Weights of a small mixture-of-experts language model, trained from scratch on English Wikipedia: 47.3M parameters.
Below are experts of layer 7 (counted from 0) of a mixture-of-experts language model. Rows are named router (the router's row for the expert), gate (a neuron's input weights, with its number), up (a neuron's input weights, with its number) and show model dimensions 0-191. Each number is 128 + 24 x the weight over its row's rms, rounded and kept within 0 to 255. Numbers have three digits each.
After each expert's rows: "comes after" lists some tokens at least twice as common just before its tokens as in all text. This comes from a sample of Wikipedia text that the model never trained on. Tokens count by the router's weight.

# expert 0
router:129186115147117132135083129133128107139099129138158123109143101100141188130144158109104114152101153096098142152170085123134201126128084151080142090135129166150146110107097123136113147133150137121117126168146124120119140175108123136166120102171107162173104131092112112171126119115096167136156129139110106123184136140114135109110142128148163119132128125125121123095087105181115126169152131130113089110124132114173125137136174103116114108114143138126104161147144122118155106150094088148123064119143116148126139144154111132117081163159150102139121122148156098114140101119148154113
gate0:120154093093109134108167134135126136123104118162132099121122111115097134135096142124158135122119170158156100144121134141178160125114085083141128116122141146129160126106160124130126108124162157110087112138158107139166102097078153132162172082166113110092103092134153099097073126101163150087150125115103132149131127139148122144133134146115135151121163152155120149114147132155151118132122131151162081130110147140142143156139176087111124137118132122139158117135117126133103119120105150111129082160180117122129158137069159141170115113134120107135064109147114121104107065143171123101
up0:154140147126134115133120154091088155119121127131157116131107136120119125122151152143131130144116141077148137134147149130141098094130102141093136165096169150144113123123133125124081100088104120149072130107112120141136138117124141162123161086121094142152131120153110138151058079127141138114090137128122159138181102130109142139062125139099128124098153105121150122116153078129167098131104132087137121121136133134122109138108119136134134090131095090132120111129130117121151126138109166156107121176096111167141103117125113095171168170073102090185078159134093167124112105109137159111
gate1:111076080143107192145078138094092124149135141081103158140142101106146123127116134104134124151091144103118124076116167103148140125115089130137146110129187157134143148148160097147107134144130104124163127115101100150101117143108156163104131104098137101133133091121162071126106131158126118165147107144118096132159126139095101126100141120095140114158105124139132118109141112172113124131093156123116112105150175122118104105130146148149125153132139142116094140110162111143115119187082157122105138129131140159130144121125188145095119135129097088102116102169143139152156110163162111151
up1:161116164106130133122104134128140088142131131110147103146122109155086137122116098155155131122140079088168173156144127115128124159112146144163125079102110101090136136084125142105134113138085132106136132117150121161115146129143148125113127137123128106096152122137109141145143128173120092099125103117122154149135153141137071094154139154169123113073129051138097131117125117131098152124145114094123127088126125130074136174123129101139138132168097130102158097127161119105123117055156140103114151129121090134162135122137121129144148093105137151102152135160122109178107186082108131132
comes after: " c", " C", " st", " St", " Con", "c"

# expert 55
router:113140145112134134113121135111110158084075152142121131172069106137139134137119123129137127141126125094139120115067111088170127119141125154124110132120171130121104137157103161143158105112128160114084149168147145106104100133160139133146120123119129136162103160102157117125140130082183151107114096128103094101160144156088128155091156146099117127135156130124154146122115127110153090107174126112171118100164125093132110097141146096097100123094143154092089128126085138103106093159089164173114076113129130127124162136144105115177128161112146122121135161111125102115138108085143111115
gate0:108121162093146163101180131127129086096134099165118129160130114139125108100112084162107127135119136137140116129126141125144138123149104167131162169146122116100135110113105135146109195138105095137101183145172148161134125104067086126078088127137144087133112135131122151092129116123134157128100120109153149127134101154159102134126141165148129148150131155134147118139099100122052131123154144103130098138140119116138119113123134123159146126118096110147108109191105142162162122168110164100119080153135154119136153153124120104161119205143137135150121121138116117093108125138147124154
up0:145109121106150120135163125100126120097144143093133138104161143144119099143134149139070180129112099115118138182181116093107163145102135107150151111113119134123115152145115146113113078111130143127156110122085114156136141123146095103124147104134123125191121136092070147122155115150143150118136137105177183114115094084150138147138130106176120133160124114128112156136119132106177093132146116124081142156085150112154120113108129156145098119116101179108098125107140186146119155144126151142149142051123164143096106095111132144155127147145117133154147124125117137148119118158162127125
gate1:135121151091164099084099158120165116148124135123177145101122091149120157133129113107119128141126128118117088141099145080156106143159104135153144137130149115182147135123124184133091091150172101142181126139113171163119147149142159121106167115132171131136115116119136137098134078156093162156120105151131117127153108137116137100120082129108115139098129126166132115108118147104130087167101113155172106127137148093125126104106096124159131142105107120138181129126114105156153072136179110120127097090128107140118149142092111142150112119103073146166135126120116106144105086135120113125
up1:110172127095179122109125106099151073147123136152161133128119094134145156158127119088110111143101105089099117148112137100153127124148101116151139152129142135178126153127138173112110103150145109126174124169097147158125130131121148095119162132146185126130124117129134121082124079138104154156110104172117121102152116134102091074123080156132119119105124115177136101110113132114130051147122116145147120133124169109139119113152105123128119135113099120149169139117091116170128083138178126113146088086153109129104138144092121136146122134112081136169124130142124098097123090108131118109
comes after: " the", " a", " to", " and", " was", ","

# expert 107
router:139133133121103135146117120098158112096080155115156156178160129099107144157157161081124103127104133104098118109129176127138105102154091063119097108137148115142137089098123127134108115136131094148141118117145098139094157112162137149146132132180107121169106126095154150120174134144147122131136153160159161146105141134101088085129130137163116105135149131130152106123160121131145147124127150107156138147098147123139094111103120181140144142104168123117150068168124164132135113132109168125108081144062125093103115125138164098114165141123141139127128086147148124109132151118081148124
gate0:129138095132137100073112123149124140125127114094079125145105134124110131101137100129170167150106126107139158124139078132129100115108102108184165110092097138158129143127122105137166128139122102136117164143103140131132147151102162105147127137149141091140121099142110127132147115099119156086104116125139159134108102132107167133161118166136159105132148121136102123125145146103153139129116133145144148121153071166098126104125146130113147120060152111148156124162141180169120120160157124082178120152167101181083148139113179120139144163137131129083126136167142120166150140110109115176
up0:133151154130119114117153149116128115136105131157139112152129107149123090146115093142139102109118166067128156161126125112169167109161156138107120089154097167113092122100110130104143168087130106128109128135117121191114163145092116144127148142131140113108102158101129108140091151122103123135151118113102174156104133170137153134163146152150132164135137142168166119090144096139107148167119122115111111096135154145118163179115123140126144146147166097125135143114092174132148116168142066142129151110161118125111087135202140167101121136107112132126117135127127118114081133147177116149
gate1:128136114095133126124136119141169150163147120163140183113133119118121156115146128059117111136131134135182113106124121114131101083087098098118141132126146130162116092110137146157124163139114127109116158078116136108110115138138102132091137156117104129168048168082177112113141133107138150125104091144121128124118162100138111124116126145124130116136151119139132071111150129133147065065171156135147149175097138136134129077095119153102105108112152109128103121134117123155109164112142113153145114146086155134115155143150122097161104132130147126123134108109156148167160129160095149104
up1:162150152133123103129126108133122115106138123090108107157182103129107138127161116142127135094129194115153138109118143152159113116149158134130138082111151116121164153130130138103160149082103137150150129142133193123120085113165155132130090151065113135120123123102147133134123123164138129162141113103122091162155133142152164132121166152132093129157114133148163138089159129167075143115115096155113134108110162145151112135120174095172121145153118131138124184097101115126124129112138080125130120120102128101139103120106142112092142128136190165120110125112072102143107100135151138170
comes after: " L", " J", " Ch", " G", " R", " l"

# expert 46
router:152156101132191140127131131123102147118099154126111126147135131188117153136156123097113168138080161134125127114152120163105128136105107146167141107108112149154127106099084150153147167132137115137142135157155116108159089104092158084187125166190159114141104074098159155120088142141105128118115147106131164108148123156158116083100138103102127139123151104144167124102144108106096104152151131139140106148113118177114149084144146124130116097110138134102135116114077119126139114123171119133111156154154132156108119138113173116113141164126155142103133090157129123125142140101156090126
gate0:096115126118173142120075144138134160139108139135113094177141174114141098147102126126117127097117141123115123128124151176118110096074103159135111149174131131121150116138120121092135151072123162088089169128120144149140139124140112103171069161134125148155096162116167108151115100067117131150131137164095139144158102177115139170120110144144115146105103148149144100160119151130108091107129131127135062114140080151144109134157165086091109119150139141130130171145115098130159132118131073149132129134135137140105165122117155111113125149137100105110107149109129141132122142115096124133
up0:122097159099175144134132104096173180136072114193114126118135119150131123117106129134147132140115102121131134138119184128102121134104146127097143143091138141097163122107145086134122121138102107145159120133164106111128106134106120141110095110091118134081111163136118153105154119135109135134115160129120131097139145096131090131126172112123116114111142164142095168144138103103071135114076111142141086138136167143130135102153118078134121138136130162097108155162107134153143121101118175183082124104107142148119146106163119105110130174138142077145140161145135084114133098162107099107
gate1:123134146068132145139124110144105170104112129129141127088112147161150155114143097129150145126159125119168094157106149194125161164078112115094139143107127128127111137104079153147119141120119129107158150167178121124123100116125169155142125152117172120125104132140097136120151115109114165155129136131127138149126152110143118121103110175110195138107159116135135162090176108135129146150125132119076155154130129134176150165140149103130123086197139125123121130107117120134093115107139143127115182124117104114134075145116156129166104098123156131103139163120110158108124115069133117137
up1:111101154125129090127107100121133125132115182144126140076126145161164153106125082135103122145116099079142096141119111141095185163186116106125107134146111135087114120135077130147107145113131157174167158105110121124127123136097185143112117130169171113120114109118121112137157167120115133123119112124128124108113143115163142160130138123135138145106097149148126181135120125152096103137106106138103170123108161117098138163103137124091146122112152137125087111157126097137190130156163136118144134140127180145140132137141138111151148101161100098108126114125170155124143107089193135166
comes after: " D", " B", " b", " R", " d", " r"

# expert 92
router:108140152075089133152137169102132155110117135107119118161124114127141161134083136098134126111152169163148121129141161168097113122148104123150122126112119096089142149169143154111152100140136078133119110102124086115110092123145143125101126128122130128145090092136163133078107135115144112112162131091148107163161138121152146179104097119148099117162143121086123117136116153090140152139113119151130154171148146153148125173131148110084107133106139124086173112124093129111160139097125123132139166102087172141142103073105150134182148147113124146149151139159096143115123092140112141082
gate0:178145079121145087112110157122120089135080122105084142129153101120140087075094142129150127127128107147142134114145125159140132127163132127150118161140163120119173101140111183145105172098154105109096152136164183155147101087139159143146082097103147128137158128125103153125127143097096151138120110139137128132089156088119164093146117096087130155119102102136130145130128158145145180099120124146133100151149127136123106155152123102128099139121144125078164121140112148116147127141105165150093132163132120164123154132102077140137137106084126121119165139143143128098113133183140133116
up0:161130087116137082106100170126114125147090102105086150102151125092165082100082110135141107132158120145142156098154115156136126137152142135163124160170152129083171119121103138156103180124163098146087145132167158164131097100156158158132101101113149138150146118134116133118116126123099137130120134078129136128108166097152188110134101081095136164133101121148137131142146134141172149121126123141131091154165145137140108168123123112120127142148131131090149135127091171108123134144114167144089130162140107146130146121095102117149125103064118120140156142154152112116119145165147139121
gate1:166151086113117131091161130125109112136162146183113165143112144152125123140104155121145090105147167121140152091105137137139154151142148082134132124142117139106131095166127104130130095145105124135142134188121128134132123143131168159109136182112103108201111103147113117098102140122170088131157124093115148160104121077122147132136112124097098131067109152116123138144189129141107147155126143165126156139138091115092142137090110134073158103135144105145121145124111094163156175102125150152164141098166112105148133116126150136147133127138143131170121156137103132098137135144141161115
up1:157168073119163149114151132148156139130123117144154154117112174126134105139131117128138077106134144146140100115092152131105153154170152075116097123119142098160152158178149152075167127092121083127161126122125126123124113121134186144091131164125122126129108133112078117169107139131135122130141138104135145126114109131097155143108146083090140124117113134118079169138143141131112156093109155158118112113088094139113139121125098137088144157138135144126172142146111082124131152114109113119142152115136121130152138134135072157159192175128125116154143145114095150086165138128142158103
comes after: "\n", " on", " in", ".", "|", "In"

# expert 90
router:139134108140150146126185104095159120101156096147093115123138116107142131142139087133116147114135124138126117172105098127134137106131137125102080151155105115127127133110117094161113135128148090092138147085146141149138146105160100095118105163135107079102094115162133150105127115119126162103108150131129207155110150117105137096120093145148114110110159136105146135123155154096125140112143116086098159114095107129189113128093157163120117155101143101137136103107155159113155124107113159138122107102076086092157147078117150099115118105122128121121164128074132147151106165112163106151
gate0:088123110114107115161138130139128091128145120129126147123157142133156127125093090139087171088136143115152128090130121167136127092079165123091109141078119067120141109107148130104117097127136076095125092142142117117109111147117144145154100164129129112062119107154100142075170116113096130146139138116133119109146151126107135093108057134108139134144169140106127171123156125085115129144079147096102150092109141170141121114115095104098129134170126148150127121118112079182145121083138131118135115141098128133150112102122121127142153132112117175150116101116161119133131166112109124113
up0:101131137135120140140136135128138146168122129139163150165157131169119135157114111127126121126125125119173111115110115180102096159127154134151104162116089140118116149196105104097100146112129160166142083131125148078163108120129176147125097145105088098140135053131096123095117103128116135104130159150127107095119137148133145127136109115161111126139105138133137115154197128158156160141134098117139128146118088178128138075102124114172113141121174174111156153104139135148112124151113143125129094133167114168138114173137146149139143127105168133125145117095131155077143111138152104144
gate1:096142111088168098112155111144132092112150140114141110151140099100145104104126051139159119109129122131143139135123117149114110115137096125119111144161120116148117155130093136161110092099129124119126109147094107139121077116131123146115073160134119111099074130158196148107144118108118109126121129122156143162136086095126150145095109126090179166143109149104136133119149164105122122137151137152137122131096144135130132108102165099098100151116154143126169111122114158142140104168084144126153106115076098100158108141103097157181142080174164143121127118124130137138128167084147124139
up1:134132156133163150146134140151098127117095121155127131159113082142134113131100115106114145113085118160092147157130110147142128125134092105142166118124115166122163130150146156117091171133142152121113126136135134151144148188101100111143136090151156123158132094107092124148135159137123103105175112151174115145087165163123112141123148117158133101120116128144043132116125077119158130152141089165142121139160084126115128103129149145155108123163148089136130155154094133139098167132103141104085098146155154121081124160137093131131085148134131120107127088115157129136156073117134150104
comes after: " K", "ak", "h", " Sh", "k", " S"

# expert 28
router:064109132136121123170121128125136159110064116117120127105089147080155101121085118158151125124126119091119125105121133089177139115167123099115119141083120126108155103123121131093131137116076118156113147175135080125140113152143150139136059095143128159126074156129126112133163132145126164122068170099152153069138129124138166155115142138130145139139143134155158131101131138127124131111128148105163123091107138124109117132150107134139137156129104157096116124131126125135149094149116133120166097144172148100150134153193102136156090143142102099128090123106143102127122164129112107122
gate0:143130178137155104151137166094086120105149114159126123134103124110128114121110073171148101140100120112105139152124146120146153097166110094125114112067156138092123131157140118120094076102100113115111156169135104123117087128157155122185123142122119114128111177118032148124112108147160126155130156133125117130155131136104163141105140116134155116143193107117110143143154069143112127153113119140106065103134141114140153146133118119160132092167098125142135152128157112143130138121102159126132119140143126112156091118182096126134134104137117150104124141108121155121108165151123128126
up0:171121208148120112149113185124118096078174131138104105105134122117150137123111120135107046126140114137121111121108142096148105106138114140117104125122134112090148135132118124141113123137136099195120113164130092140128090131151152157150148113077137138111117156141060125152138120114158111151114114142157109096155119142086153148126187090122150132186160124111129134164136103115136139129136102133140086137126148133144154142153116116148158095160129144147122114132190118133149129133127151102127120150125123144160144159160117123144093083101125122117098149138122103103089128177132122118
gate1:101113125116129106092157171133092128172143097160111106131108152122135102100116136092186105134111077096143161170188120113133127126118121087124126112119124170122143168144108142118132149148121146142079129108140094164102096038108157139094123164130153106142113147116105102138154129152114109160116101132135104172170103112089113143147130141142155139087135118114169131151125105132140097130113074111168089097145174132138115151167105130118116132124137083094132098132125106127153117117124145138171097132101144141119133158122140128106120134162081124119113110158145135116155114120128117130
up1:118158127150118123131085087142163129122135159077143133145157119176120181102134157095090185167149188128116100079069112179136101122096121163125120137151139080100103147112167116148104123122117122102195137145131131110145139161144132154157134109120102168101136115115161140119111107148133120080123120081127110122086137111135127118108128112122129106118126126158113087081140136133128137147092137148111164138124097101129139115109146143084136125140125156136150136111134177127061145161146145135118171144129141096147143142090140122143111144136145126128150136125152118136102114157117109101
comes after: " a", " the", "-", " and", " two", "00"

# expert 12
router:123160123101157126097118137169128178148126174162128127146137095148108159100130147141149142101093144113113095091119155168126129122169091118147132092075167121140104114112111113134113123122145100139110128165165109131091135170161130093144137125176119118151106119139120152129144143155163115112095127108139151149101150107109095134123110166127097129125147105161180097129165136105132129093097161115162134117105097087128120089073122092103145136129161142166119125165164125114145083159128139129106130130113125147126100152140167157113162147146139139100140113187121108109150171124153129087
gate0:116150092132101109153165118126106145101127071140151156156157114111137123079091129111150139100113137126113101115110154169129124141148127099153149145143176116159102120117164106150154113114113103099110112099164099113099119139168158101141144124123138116166129129125098168115150106123157091110161200184088155120102118117136149140142123152109068104114132120119122121163138164151139113134126139135138114149126145168116122132130118125134163109106155133122122153140132113107089128114126146120118137117121155153142051115056120153131128122134140139152105094191086130125174151154119108147
up0:100140123160118129078142144118130109130125110124151158122119088113098133125119150096119151158105134120125126150143112112120128125128137125140198129130148139163092103112138077117109100159144115125147108092162079107125170163107111146174148127097122175142122093125122153159162108161155104166166162162101147104087133173138154139131102125096110074112136141155148108127162151130104135143135140130132131160122146131153190099130140159156178113158112105153053136139145141134134097146124137137151146122091164157144074130109157111129134139135127118141112134169117141140144117156087113148
gate1:129131118118156088109142144083125142141123176097137129120141117165170154128124142141109117159093113071114088114083089132106133130113092150179087095089104135124090155142144143124109111119136090102124114124145142143136118129167172100120103130138128102108079105134114147154155146113114173141106131132176165132113097140130152173118101159128122137141152072145146137096119141110152118104111114167120149148120140126125138139098153115136113149112130101170143120140118130143140133052176133110073112148114148093102137092135092098099129087125102116179144137166119126126134131127141135098
up1:112141130109187156163132136090126106194130105132166117107133105137154074131157077143126149139125106110118161107125102180104127118127144125085165159105112151086180161152137113126108122095128121124160116090122135148160122151107118110151125110123145088141151139174133134117135082144094161128140109104157147112137168123098128129105143089108099131150109149099138145149072142137144155124112155151116125094157103185111153130133114143124146135141107135119086107161110119129099112162140083141132133085149128147127120166113121165103128156129102085134183123144152137119144095116133129149
comes after: " M", " m", " H", "M", " S", " P"

# expert 15
router:120146118158177133134086105094160173088094144105132117138130144162113155130146143105105141124094140107089149116147085153136119083133105099131101096122114125130129135103132131163117163153144099119121127166171101153088135141176111107127141162160100130152105076113102133158116155129107159119131150093124172130101139149142104131103096122141119120127142125126116155114168151124129159104079132121147106116118114136135109076082170116128150126109158107108164131181127134102170089110148151147115089146159110143108105154109166141103131138150145122109126094137176106130144169131142098081
gate0:125138128163113163110124128115131119161122168116118211115153060128148142150114103129111140146048084101125126115126141117097151144126128084135123090126129153129091147153107136127176160133154143141134087154092133122130103139110147102110096118136142163122105154120126094134128141116135143158152147142141127086134114143132125137104100091150147139089095100123127149122114104098113137122098159158087106105124176127139116114153144181158157145096160118095140131145084114158109132132110080127111131098177122117093096135131166148093160099113135105100144115124100117090147121141146097121
up0:142118111121110102155107068084143145125137131147132112142158117097160118064110133124185135118127112109149138143114152132120178143132152129102095149155162118106146090155087105092131157162118102052103122119121158133161131175131102132146114129126136147129150082109134157154154125118146133122117103137158166147138155149128118109154100173131141148155124161131128163098135159137166108146138177111178103086111136143122108150137125085134111127107130145127094159163168150113130125143124123164130150150081141141158158156137152108142114125117167123128104137169141108146143102086120163141
gate1:147108112116096094086072106157130087132126144105102114110110085136097144156093105099121171105127130148108133162147059144150111097139104147105125116162121143109106097131130115138103116123091125161105150157130102137091107143089103144131154121129126156161129121096142122142129135121182138118098103127080118157160126158131141142124137116108169124055139152123157078152143118118100105124096164112144093113113088126103097106105123133098096081103124121111139132152142145107131117168162109124152101173160106139134118107128126162137153109158104137172136108167144129121102096153117119110
up1:170086132118127123145101131109124119125116129159137125108106101143108119129134147148133174100111144165151104158114081154177098131088064155089159164133125111152133131125123071132120103154110129123095146143154109109113156138121109160119140135164157143184111121099110103150153151147173153124119135131113119150134122123161116093129119086116165106141118154134144137119166125136117142127126138110128123152087098150143147132081088112135068107078128119116144109162062139133126120130135100117131108170146131142087118124139091166147120131144076134162164123122131116145130136151064167113
comes after: " H", " D", " h", " R", " d", "H"

# expert 21
router:108140110148127138112108135095149167078155088076134128116106109099133181096130123141093103143128155071120120165143083073129109097136130115147147117124137141089128142122154118143085133150128111098114154174154121156116144140135118114123092156149078117129130118149113130132130138158132162130099151096083189086104130083134148117091128147144119107144152134131109109127149115138162149073107132118137127092140103102149128097091173109105135150150158128126172127144107155123153097085135148131117106149155078097128158095114119128117134143124151133127137115176152145143162156110157139104
gate0:116140143108101136116112111141122117104132137158156145108099149132099178127114139100124155130157143119140143121138100141131142129139161176180115138093136133104109125151109087111163215120154136105104108106176136104118117132106119111118164162146149099103125181132151117119133143149119143127126097130127132149133121100171108104109137170136129070134122121169146107148119130146129129150122138107126155118169135102143084130149150126127145099179132138167154115138077172101069111104127152113115102125129091175105161122188129145164130141137197102142097144135152116135162125137131143121
up0:130143158128124094121137162126124108106170141127111153133143116113138125109133109122131120141146119109155126136131113122080161130119177117094127112085089112091154102118130120092176192125107121147136159152123136135166150106139088112095148145128096094158125128118154133167102166157104085143143097161117151148136080131151127093170143137134127074170113095083140104120114122109112121095097122146136158119153109167099109134085119106104154063111102151123096126114129155122119119102152144128127165111172099134125187126140156134134123145095171146172125169114116114123129123150134165139
gate1:095157122107152129136144138119114093140154136132153145158129146110144104095121153164161178153167163105059121126155125145104140096127107095137103145141098128108135111122103132126103103131122137115084110133130104138084144095116148065136133099112178136126163123125130153147157118098168126138116154080108056161141144112113147116128108147114089130136145089143130132135108185132149167075141130105116087108140174139109114163085110128136157128092122137107157131119082100149153106123104126138129120134105147129148108108125108125136182153102128105176112125119140121125167115142161156113
up1:113129122156106136121148095119160158122150103140092129153121115132134112131127118136170110135086137158119131086072086101146111131178135120125134158175127164141105166143146135091151090105124120126126145113139202121108113146128174124125133139093116068143118120095122141169084108148102134100101100160140138098098161156086096141124160106158133078124124101130104124138152101134148160143141128140186150124170089144108127118155116144109111114114108103145141130125131173139111152116151127109168110110152142133087172164121085140143141097109126146117162117125113114129095094120094105145
comes after: " H", " h", "h", " m", "m", "el"

# expert 45
router:100137116083126143149127159131120179111096180108096142171069142086131155130145153099138107115112118101111111138088126109117143129107091110113115153118138139107092144157119160162138143100124130130134108147131116151089102095171174137107145141129154138109094131072172140128118153073131145152164141122140094063133134139092110104109117144073111119121135129140155140119125117120162107088162151088156142106133140116129133108147143138104113103137148146100098111145095140105135106132134181131164087108106152091082133134102123124127172151115094102146135162120126103113131120113163114133
gate0:112117118098106136116144128161121120129108105124114136122093128128100090154086123079129143142109113125092143123110134120125131142131120159101140134117166111121135087136096138192137132128115210150134105103118142214116117124119173098157117133125139083112137084129128110105132103105109117110144097082136169111105135137124141106103083122124148131183124162097114159133098151152141162104110176118154154129136148173133163138148168142138106155114123122120145078128108127145084129127111115113118179125110131146131179132092115105148156129120098110134157130138121152077110173138130127147
up0:110124130097124179142124105150116088117086103075104129127083134090152120140090161082115138118140109121126154158113146115149108129104097131098104141112131129108115100138107118130185142136104177116125151098139139144159143127109146067145126150139109099125121100099144125140120106133129137121185110097171150109113150129167112121102046089127121088159131099108114158142124141151122159108161183123136145125122165167133149173126147126109120118131129112119128132124132097143096139159101138103142125109113158101113163158129128127177135145104100107173129134119083150097137178149139123149
gate1:141104094145112138155163136159138136153108143147145179133113135112130136127161147116134108132142144130195128102107128135132116147110104114108151145098144144158115154130078159151166078100145116158172130098128095087125100132118123120102113136177133139122105095138158129111114141138136138114134120143114161138114103150105094093149099096116117127128200153129153147122154162138089121107130130147130077096123107154131135108134097122123183091110143135162163117121069088116176128144146160116135100125150139163110182125125111111081123118110151140126098141162161161141175112124126095097
up1:156113129131121148143132141148147153155160157148085152107109128133092148125143134101126106135164167157113164158144108126128086167147087101112133078134169106140123129091090129170134064104170136103115133107170126143149083143143144123102131160151131140150070087161165159115136123102145063110172112114095147178113135125126127123151123133120103157137142140137105128130159148127154122133108094117143088139112138142116078152085142132130189127101123157144144079119105133112123140131108120123125131129109090156150145133154124111115134117060131119134121138156101148099109140111120114151
comes after: " the", " a", " and", " to", " was", ","

# expert 88
router:101103141121130125156133110120153122093116166157130129103143160121143084130132140151105135085143153131155169122153163087139130104158116087120139154142112076097172167096095135128131093145099090134148133137097111088128157138125134117138064100153117098101125140144160136091110135162152142138150127119134144170135114158140166146149080090153117101135110117133103135111119119120128115102082160169140130115130127157124128148137086152177124112145101196079109128104124094163148105158124126172103148118150162145137147092134140110104111143147087126122120134095118094126117122179134131125
gate0:164091123144154114171159150092129116152083126121143152091109103150140146098154137176161135162119152085101156118107134124104153127082117158144143147151119163143130111109126116132101101128113123138164175107107166150107155147125117144108155081120097117138097129153120131140139110114112166154154123173140160121122127129089140145100099116091136132156123113179139171123119149110123150131138091140103109154115113118157126151156111136100159133162135137100144118095114121164111165141119148148124159138115074121094137128135133084161147167134115136121098136080099073145122091178148167154
up0:158064082107110123146132129133105090141147135157134135114128161174158141153177119154132124166112168115101179143132153127120151089082136187119118108148158115128155122128126149121085098118149128167140163153135157131123155133169137155128150118112138125141140130149137152124173153097068144143118152143158113127096108112144117136144115087138131159153119155147125136127152151105129171153132063128126089142144111124131158134125108142186155123129135146139138109124127132153148114161106129163119152178118161141116099170105131093147189125138104140127096131171130128139132076132108140122
gate1:133128131153104139137119131150139087128098159141117101117081137107140101116120155152151071088125171140128130113170135123106149138105084068093102113106140138126109119166104167102130138103078110091107143127103130114093162126130141168098128153100129112119131095159136162157136152147148112158131142136074089109103142102147136099135105136113124090141107141132098163150133089147140118114155108116132106167102120119118156117152164147141152147116150112084134150163105122200119113144085117157124093111091160106148125136160115157117074129121116132114118096125132111109160082100109146132
up1:113117146113128131061147105089142153113154115096141158150163115150129139146133099115113170169129072083122133128130115138146109126133177161167161138155124118138140144103162129131100135154167150151119143149141137122140101139131118102149144103148142149140115155124116117145130084112115158119110130137183150131135127130101092129119158127142134134133140109115193093112099146110119104119106148129156133094168142162133112155092085076119113127140106141183104108113183152054149144141148132088145178160162096134099132126112162093146170116150124119129131142148142137132110169150121127122
comes after: " 2", " 1", " 3", "1", "2", " 4"

# expert 83
router:098135141105147138101154113152137164129161129167144132175162107108098104149106136141127153116129105146148095158071134143161075103123130130082092144145161121148160117138113090123163128104124102166137078098149148133121167119169142123135124128156125132125080124155107119088165160109154115062150171138171165137095142135127107092136098127149111120138130139168100130131169124121114136109158152098116135117093101140146098129101111126153131121142159085136140138105113134107108116101110201111081099101130129124091124115124107115123137115102117123095126132109098137113154082102148124124
gate0:141169094142130116114145139119098152144096120125140130145141137119114112140088107134106131133159172111148095120128163129135106138116122168092097105101127152128180131114135151182111133081144122157093101121091163163126135118108132134145156141095122149173105165123125087130152091119158161106131144082100160167152144134115134095113133139109140144103172128091146092117107129138127161103126146107116132187143098115155129147136161070093111134107133124130121130123108167090108088108082144084130063105156129146160125117152128148164132151160117117154135160097152108136151105108121164124
up0:101108098146093116115139085126078124092110102106117142102156139087121099129099178166116125109152125128164123103093112104140108132118145139117163111123109101117106173145153167151118127068144108178091123123151111168138156150125127122148136099120171150143155130165082129094117112133127124079102175109131187125116103100130096120121118078110126094169103108115139152166162134113158155157150162133136127150138118151113116143125122117065145126097111126123123174135111169115130076126122133100121116123137120094126136124138114192138118124127141143102136133123155089124117106160150143114
gate1:119173172126151124149126114142148116120138096139162099108143083135106112148151075128119110132097151173132115100166171198128106115105094133091118184148123118111120133100167141134127038102134112124140128150125120100081139176160137149162132125135165092133147153118135140101131101120119112102121125120095109172129121135093127160118123150151079141141086139116151157141138089108095123181123169146111156151071087158151132134155164116116126129127133155141103103112115150116115118142138112148152109127153151115126115127094143111122125134141139153161155106112106145131144143145143155126
up1:134093167098117136139095145121154123126173111148151101098118121123110159168132112120110109122161146179122057137130139134152075106109093119071163150140101126125136119111151136135132082111123081091111141087106127131138127151162139129102134143147156101074162176130148089081118108152122141095161141101099159104102120132096133121123111121135113134120084143118162126121127090123123161115118179125116167141080112112095099147114128101143159126161135124117130102086151130138143135148080146147135131149111093132108177106145157133128127139135101135135116146104143119156163130157129162088
comes after: " K", " Y", " S", " N", " I", " A"

# expert 97
router:137138130144092118141148111087139091104082141161112130123155139133119110142143135092100160150109122117092136155156152118147150109130130092146102118137144104144127100083125160132106121132120084126148132123116101102094148082171096124110143139153120164174107132103117148137110145135156145095144112100152159134152134121092078113091127158141108120153138161102177135086150136110156148092092107158153144153068135143177089112136096152148126142091126141092089116135121154169156097146105131128089093152143133135119104101078129095121152161143145127095128128118161151161142170104107134136
gate0:100114121162112089165135141136143087149121138154095119079095074092082136189144091157119137135143143154143113104102109121163150131149113098178127173165127105147129142107110145102105126159146112108093161139104139148124154079138138145130108106142104126146103144150136095121102108137109137133105095155104129123120085133139114139117137142140134169096142165121100091112131118119169134123111083144091122124090185131149136129143152098119144171137117148102122073150137152168087110132085166136128114147086100130105131118129150131152097137146093137127144147132087121137097154111149101139
up0:164155140120187117121143132142166087083164111102129121146073136115148131108128085093101140148098127093085093138187130144128119112134114168070128128122134117126157104139143122115100126127145126145144109125116106113121134125117060133145094120092161126168119112156136069097116152079151146141181099125159138148087102111156177104118126152135119118138138126155151165137114145122109130147082144085118135096148091122144128114144093154127073136148135154151087133154101122129160139114140170155154128125111131114143123137139085132133141117135140109144156136115093144128158139142115124165
gate1:128137129167130133110124123089103133121091115139127135136147092137111097091168131131153147140132124113126097130121105109160137128136109100087122103094117120130090109153108139194156111172142132126154130152118139150146142136140141112111075137156141175129114078117177125135124057154134150094110115132128106139150096126097123111116147135114136177140093135174159150089172103122123142114165091127104131147135108143108136105069132150144152172095133119129132138105150133161117132159143134133104156113131170196113137147105111135130141154132148093141103084081107155142177118125093109101
up1:140132117122135109140142151116156143118092140141148089119119146119138167151158153141145140131181103134111147103117138138172162106096182124112138143079114124145154116095177166132139094121158100108122155106134139134139160162134177156065148149148146138135128127141130120074101135174113179127125164130107131136111131163091106107133115137144091124105127139124121129087127107132099141173143126140122142151111104187101157200146159151086131130136089112132139129116146106151152148116133103125134176145162124110082104150125142124139115126151128119158162113095152077134131141131139127076
comes after: " L", " R", " l", "L", " r", "l"